config.toml
hidden_size = 512
moe_layers = [0, 1, 2, 3, 4, 5, 6, 7]
num_attention_heads = 8
init_std_down = 0.0
optimizer = "muon_variant"
train_tokens = 352300000
Below are experts of layer 2 (counted from 0) of a mixture-of-experts language model. Rows are named router (the router's row for the expert), gate (a neuron's input weights, with its number), up (a neuron's input weights, with its number), down (a neuron's output weights, with its number) and show model dimensions 256-319. Each number is 50 + 12 x the weight over its row's rms, rounded and kept within 0 to 99.
After each expert's rows: a language model's description of what the expert responds to. This comes from a sample of Wikipedia text that the model never trained on.

# expert 7
router:27 64 30 62 57 58 51 68 58 38 58 39 61 56 49 33 44 47 53 44 58 39 51 66 41 46 45 17 72 64 57 34 44 60 52 49 45 46 65 44 53 63 68 40 52 47 58 53 69 52 60 35 66 58 54 54 42 53 51 58 45 50 50 44
gate0:53 49 54 46 66 63 63 38 47 82 28 60 74 39 63 56 60 57 43 54 41 45 60 28 44 51 72 56 52 44 53 42 67 47 51 56 53 39 58 53 45 64 43 64 52 31 37 47 52 64 34 30 42 42 61 32 51 50 58 53 53 36 55 35
up0:50 41 40 59 50 65 35 49 37 70 48 69 85 59 57 55 34 54 40 67 49 45 53 49 36 66 47 54 58 41 75 57 54 56 59 48 38 52 52 31 55 66 44 51 46 28 46 40 61 55 34 25 52 34 76 39 23 56 47 56 46 55 44 46
down0:43 40 36 34 56 48 34 48 46 65 36 31 60 52 60 72 54 31 37 52 78 80 54 37 55 48 59 78 32 44 52 46 47 57 46 64 32 60 48 52 42 86 41 61 47 52 44 29 60 41 47 61 52 48 47 58 53 48 57 51 42 71 68 39
Clause-ending punctuation. Sentence-final periods and commas ending clauses in prose, plus conjunctions like but, while, though that follow them; "higher ground.", "trade.".

# expert 23
router:42 76 52 64 55 68 65 73 62 65 64 42 70 46 79 33 50 44 36 30 52 61 47 63 33 49 35 42 40 67 53 47 36 42 50 68 24 25 54 12 52 46 49 40 46 55 51 42 55 47 53 42 48 60 35 51 52 42 50 61 40 21 79 40
gate0:55 75 47 72 51 37 59 38 53 53 79 86 70 40 60 50 68 60 24 45 48 56 27 68 38 42 51 61 43 46 45 43 56 57 58 30 59 36 40 56 65 36 64 49 64 41 38 59 66 39 62 35 42 62 40 81 35 24 55 50 52 40 55 43
up0:42 56 44 61 53 53 35 30 66 41 50 59 46 43 40 56 62 43 35 41 44 57 48 62 49 57 31 48 46 49 31 43 53 66 37 36 42 35 54 36 53 39 71 48 62 59 41 69 57 51 51 53 57 55 65 52 44 34 50 47 49 40 53 65
down0:64 43 53 30 53 39 42 41 43 35 65 61 57 60 46 66 37 51 33 54 23 49 54 53 69 49 45 39 64 40 57 53 25 54 34 45 45 54 53 56 57 54 51 59 74 59 46 14 38 62 62 35 49 53 33 39 21 53 55 63 53 35 42 36
Digits and table pipes. Number pieces in ISBNs, page ranges and tennis scores (7–6^{(8–6)}), and pipes ending or separating numeric table cells.

# expert 45
router:35 45 46 57 33 54 62 68 58 44 54 60 51 48 56 33 37 39 57 38 72 26 66 60 52 36 31 34 45 67 44 50 48 49 58 40 44 33 39 39 46 45 59 33 57 56 58 55 50 41 60 51 59 65 45 54 41 37 55 47 37 38 48 43
gate0:39 47 44 43 56 39 59 23 49 49 43 56 55 61 57 38 23 28 35 58 50 76 41 45 67 43 50 42 27 45 68 44 55 45 67 59 36 53 65 49 28 56 42 43 52 66 52 50 34 56 48 54 48 37 31 73 22 51 47 59 43 53 59 53
up0:48 63 52 50 55 58 50 58 49 57 56 43 56 40 48 42 73 51 37 63 33 49 45 37 61 52 39 55 49 55 48 51 51 51 76 41 46 37 29 39 34 51 32 60 72 36 46 63 43 56 32 55 68 44 50 38 70 52 58 42 62 33 73 59
down0:31 54 43 55 59 42 55 42 52 69 60 69 49 36 65 61 35 71 40 69 48 54 57 47 38 26 64 68 59 48 66 51 42 51 26 63 58 49 42 38 43 39 51 39 52 45 51 48 53 34 56 64 34 61 43 42 51 52 34 59 27 62 61 44
Surname word pieces. Word pieces completing personal surnames and place names, such as Bon-d, Brook-ly-n, -ford, -ington, Brown, Wilson.

# expert 41
router:45 43 49 69 52 57 49 56 65 38 52 48 47 58 60 46 53 34 45 49 60 52 60 47 42 34 42 40 95 73 40 47 39 63 72 51 50 35 44 44 35 43 54 40 44 43 30 70 46 52 50 41 62 71 40 61 57 32 57 52 33 51 75 83
gate0:66 63 26 49 46 58 60 50 43 60 43 61 38 51 36 43 35 50 49 56 38 53 67 53 58 51 63 49 52 50 59 43 32 60 55 34 58 27 66 44 51 57 43 43 62 57 46 64 47 78 55 50 53 59 51 25 62 44 55 61 52 38 19 38
up0:44 37 51 35 44 49 61 37 62 42 31 51 70 37 61 55 63 48 50 63 35 36 64 36 52 43 58 68 60 60 36 47 61 37 52 38 61 53 58 45 66 55 45 47 63 36 44 73 50 55 32 64 51 48 28 42 63 47 39 36 58 52 39 58
down0:43 60 54 50 32 41 30 47 49 60 48 45 60 40 57 49 58 45 34 35 38 50 32 84 57 35 63 72 35 61 47 63 32 45 58 54 63 49 36 38 64 50 66 53 57 66 68 57 67 59 55 49 61 19 38 47 33 50 27 16 52 42 45 43
Conjunctions and word endings. Coordinating conjunctions joining clauses (and, but, or), plus plural or suffix endings such as s, ing, y.

# expert 27
router:37 73 53 47 77 78 46 67 58 51 45 50 54 47 49 34 66 46 38 36 55 36 58 76 54 46 37 28 50 67 55 49 45 47 55 43 43 24 45 26 36 56 75 47 37 60 48 36 54 75 55 38 62 45 42 56 60 39 47 47 50 24 66 51
gate0:33 51 53 58 33 55 47 54 39 64 46 68 66 40 40 63 48 49 41 59 61 47 56 32 62 49 45 39 44 44 28 36 63 51 51 72 68 47 42 62 66 43 34 42 71 27 56 62 35 26 66 46 28 54 72 68 42 28 53 68 39 40 53 38
up0:49 32 44 60 58 46 52 64 40 63 70 31 58 54 37 50 38 39 41 68 56 57 60 63 52 69 55 50 56 80 36 27 36 47 49 51 52 49 33 54 53 43 76 39 55 53 42 48 50 61 42 51 65 43 45 41 42 38 52 44 73 46 49 26
down0:52 61 37 38 38 62 42 69 43 42 59 59 54 73 32 60 47 39 48 60 55 59 24 57 64 45 63 62 59 63 58 55 55 80 71 68 55 35 37 65 58 54 63 39 31 47 53 58 58 55 34 47 68 46 36 53 34 42 65 55 49 42 39 51
Years and taxon authorities. Four-digit years, especially after an author name in species authority citations (Smith, 1888) and in dates or publication lists.

# expert 50
router:37 73 28 63 60 51 52 71 51 62 50 39 56 39 54 39 52 46 58 33 64 33 60 55 49 47 48 37 51 58 31 51 43 56 64 59 40 43 56 51 30 58 72 50 52 37 67 60 70 32 63 50 53 56 30 57 63 37 55 56 33 42 69 63
gate0:69 50 31 57 54 35 47 35 38 47 47 41 50 38 61 55 66 43 45 58 64 45 43 40 35 56 68 61 64 50 42 77 64 53 48 54 38 39 43 48 46 41 48 32 39 52 30 43 39 45 34 55 48 21 62 67 48 48 39 59 67 39 35 62
up0:54 68 65 43 47 52 54 46 64 81 48 48 37 24 61 71 52 53 45 57 48 37 42 57 30 64 56 55 57 62 43 62 73 65 45 54 71 58 76 31 38 56 34 49 52 26 28 84 40 69 46 53 49 58 33 34 51 35 59 39 67 37 99 73
down0:54 55 69 45 36 24 31 51 73 55 54 40 54 59 31 58 35 58 52 37 37 36 25 42 38 52 36 50 50 44 37 48 60 78 36 30 50 46 48 36 66 35 65 68 54 32 41 51 69 54 29 55 58 62 45 67 47 53 47 50 45 73 35 42
Opening parentheses and quotes. Opening parentheses, brackets and quotes after a name or article title, such as Highway 561 (NC 561), plus is, was and coordinate symbols.

# expert 49
router:42 58 28 85 34 58 40 59 57 49 36 43 56 46 56 38 59 30 66 40 58 34 57 59 39 34 46 36 49 66 43 31 47 44 63 59 40 32 41 41 47 46 42 35 40 65 43 65 58 72 59 41 41 51 30 53 67 50 44 56 31 41 59 42
gate0:57 48 43 45 44 46 57 50 67 48 60 56 39 38 49 42 54 46 59 61 61 66 44 30 41 51 55 26 47 43 57 25 40 36 42 39 66 42 78 42 38 56 43 46 35 48 61 52 71 38 52 57 44 49 46 67 77 42 47 54 49 53 59 50
up0:56 38 47 33 70 59 58 54 35 66 48 46 35 60 62 60 49 64 44 50 74 48 63 74 45 50 42 69 36 41 47 70 67 44 58 50 47 56 39 33 58 31 47 40 68 68 45 50 48 58 50 43 55 43 56 49 40 59 38 67 33 54 44 56
down0:52 40 28 36 54 43 62 49 36 29 48 58 38 25 56 65 52 43 37 52 32 34 45 54 56 37 68 32 45 44 57 41 46 46 60 61 57 61 57 48 62 54 44 62 36 44 64 36 38 57 42 68 62 60 65 63 51 36 48 56 56 57 45 39
Discography and track listings. Periods after track numbers and other tokens in album track listings and release info; "2. | "Mean Girl", "Label: Geffen", album, vocals.

# expert 22
router:35 64 38 50 50 52 58 61 68 59 47 40 55 62 55 29 46 52 47 49 72 46 51 71 35 40 51 25 61 46 44 48 35 62 48 58 54 62 50 42 35 58 61 42 41 43 71 66 60 48 88 48 36 54 30 72 42 17 58 63 22 48 59 62
gate0:60 71 43 36 32 46 68 46 50 42 45 48 52 46 45 60 52 51 52 42 69 78 57 26 43 32 54 40 33 37 69 63 50 56 70 40 42 48 62 33 32 51 55 53 50 31 51 51 33 58 47 38 58 77 61 73 32 48 61 41 40 51 47 34
up0:45 38 68 59 51 40 64 57 38 52 56 64 46 59 49 40 36 56 41 55 72 50 54 56 65 47 63 59 33 31 47 47 49 54 40 51 33 46 39 38 54 56 40 41 41 63 47 57 64 58 42 15 58 59 40 59 55 45 39 56 75 41 64 66
down0:43 44 37 63 42 42 18 29 43 32 45 35 59 39 52 38 60 34 41 42 70 23 60 57 44 37 50 62 32 58 56 28 47 66 39 48 35 25 53 53 59 63 51 63 34 73 52 64 45 38 29 45 37 67 49 46 28 44 87 39 48 35 57 62
US places and names. Pieces of American place and person names after commas or "of", such as New, North, Tennessee, Historic, Lancaster Jun-ction.

# expert 16
router:33 64 20 65 62 51 62 69 59 65 50 44 65 43 60 28 48 38 73 38 77 40 51 60 52 48 58 46 53 68 26 40 32 70 61 42 56 30 49 42 43 62 48 55 66 47 49 49 53 58 75 45 47 59 45 38 43 32 53 45 52 43 61 48
gate0:58 58 47 74 45 60 41 45 46 58 34 33 63 46 56 68 67 46 55 46 46 58 43 26 37 28 38 60 62 53 65 46 68 60 34 58 61 45 38 48 34 65 60 41 52 45 54 50 77 42 49 51 58 50 47 70 46 35 52 42 48 58 50 52
up0:60 48 44 60 47 56 50 43 50 50 62 43 38 72 58 37 49 56 50 46 27 51 45 43 59 66 35 43 36 46 22 63 39 22 55 54 50 42 49 56 55 39 32 55 61 72 72 48 45 55 25 56 69 49 58 72 49 18 57 30 54 47 34 57
down0:56 61 53 30 51 53 55 75 57 44 58 60 46 57 61 49 61 51 67 46 35 40 66 46 40 40 52 52 53 52 74 68 59 60 34 69 44 48 58 46 41 78 62 60 60 62 47 55 50 52 76 43 35 47 45 43 32 56 42 42 31 46 59 55
Headings and buildings. Equals signs closing section headings like ==History==, plus nouns for buildings and institutions such as temple, museum, office, room.

# expert 32
router:40 65 48 60 73 57 61 53 44 56 37 46 66 64 53 35 51 40 54 37 73 36 55 49 46 42 53 45 58 72 43 31 34 52 58 49 33 46 60 47 35 57 55 46 64 44 38 42 66 58 55 41 50 66 32 42 57 34 47 48 46 46 46 42
gate0:45 67 38 68 37 59 44 27 21 55 39 60 61 69 55 54 46 50 50 58 56 49 63 50 45 61 29 56 24 46 41 49 57 42 60 58 60 56 70 37 54 59 32 64 42 72 42 51 56 63 41 48 35 63 59 32 56 60 57 69 47 23 27 37
up0:53 47 50 52 42 62 53 52 34 44 55 48 62 68 74 52 47 57 62 57 49 51 44 68 56 46 38 39 45 32 83 66 60 42 57 58 61 40 56 48 24 53 68 48 57 53 66 53 71 52 53 61 56 64 55 37 65 54 58 60 76 36 53 74
down0:51 63 57 46 34 45 58 60 54 43 46 63 48 75 27 59 62 62 49 60 68 68 55 55 57 44 54 64 53 55 44 29 49 49 41 28 25 22 41 76 52 45 58 55 70 62 43 53 52 58 36 39 57 49 56 53 35 60 56 51 55 61 77 58
Year digits, he/his. Century digits of years after In or m. (17 in 1749, 18 in 1876) and words like he, his, many, several in biographies.

# expert 59
router:31 62 24 86 53 62 57 48 49 48 58 54 44 64 57 51 55 53 56 31 51 58 62 58 29 38 49 40 50 51 41 59 36 70 51 75 31 23 45 31 53 49 57 50 47 58 40 78 73 75 78 54 50 64 25 54 46 33 83 55 49 23 44 38
gate0:44 42 69 43 35 48 33 42 57 38 26 35 52 31 31 49 41 57 55 72 39 47 65 54 58 52 50 54 59 71 32 35 56 49 55 40 74 37 59 39 42 64 50 38 48 31 52 49 57 43 62 75 62 54 41 33 41 49 44 50 44 27 63 56
up0:61 44 60 48 71 62 59 51 84 33 47 53 02 43 70 51 40 35 57 65 47 52 42 61 42 53 32 38 55 66 55 33 60 84 71 43 57 48 30 50 63 50 54 33 75 35 56 57 57 48 41 63 52 62 29 31 54 21 44 65 47 60 29 39
down0:35 53 61 65 59 49 26 53 30 50 28 55 56 41 56 60 42 45 39 35 35 52 54 39 52 49 54 53 52 72 44 51 46 63 59 53 52 54 49 34 45 66 50 74 50 55 58 43 68 38 65 56 47 55 69 33 47 42 57 64 39 66 56 47
Mid-word noun pieces. Middle pieces of ordinary words and nouns in news and legal prose: all-eg-ations, App-eal-s, Democ-rat-ic, dr-ama.

# expert 61
router:38 73 50 56 60 79 43 66 59 55 55 52 64 59 58 41 60 47 44 48 48 33 58 54 34 47 55 36 50 61 27 44 45 68 40 48 44 27 45 35 39 73 51 32 62 65 45 58 57 48 54 44 74 49 46 56 52 36 59 42 48 33 67 56
gate0:61 54 50 50 24 41 37 33 45 32 54 51 71 61 61 67 45 54 56 57 44 48 44 53 40 33 48 46 53 71 73 58 62 31 30 53 47 60 42 60 45 36 55 51 32 63 57 57 57 61 45 60 22 40 37 49 36 41 50 38 54 62 53 66
up0:48 58 60 52 68 44 48 42 65 49 44 29 48 40 67 68 36 61 63 60 39 53 44 60 41 67 28 52 57 33 62 49 50 37 50 45 61 25 66 71 52 57 49 27 47 51 25 56 47 39 46 44 32 53 43 66 48 64 57 47 62 55 56 48
down0:52 55 44 53 62 47 55 80 43 61 47 50 50 45 48 19 51 60 58 58 55 45 53 51 61 47 53 31 49 40 45 58 43 25 45 65 42 42 63 62 53 68 51 47 42 32 53 43 50 50 58 38 51 46 61 68 41 43 60 45 48 56 40 62
Name word endings. Final word pieces of proper names, especially places and species, such as Fukuo-ka, Fayettev-ille, -burg, -nia, -idae.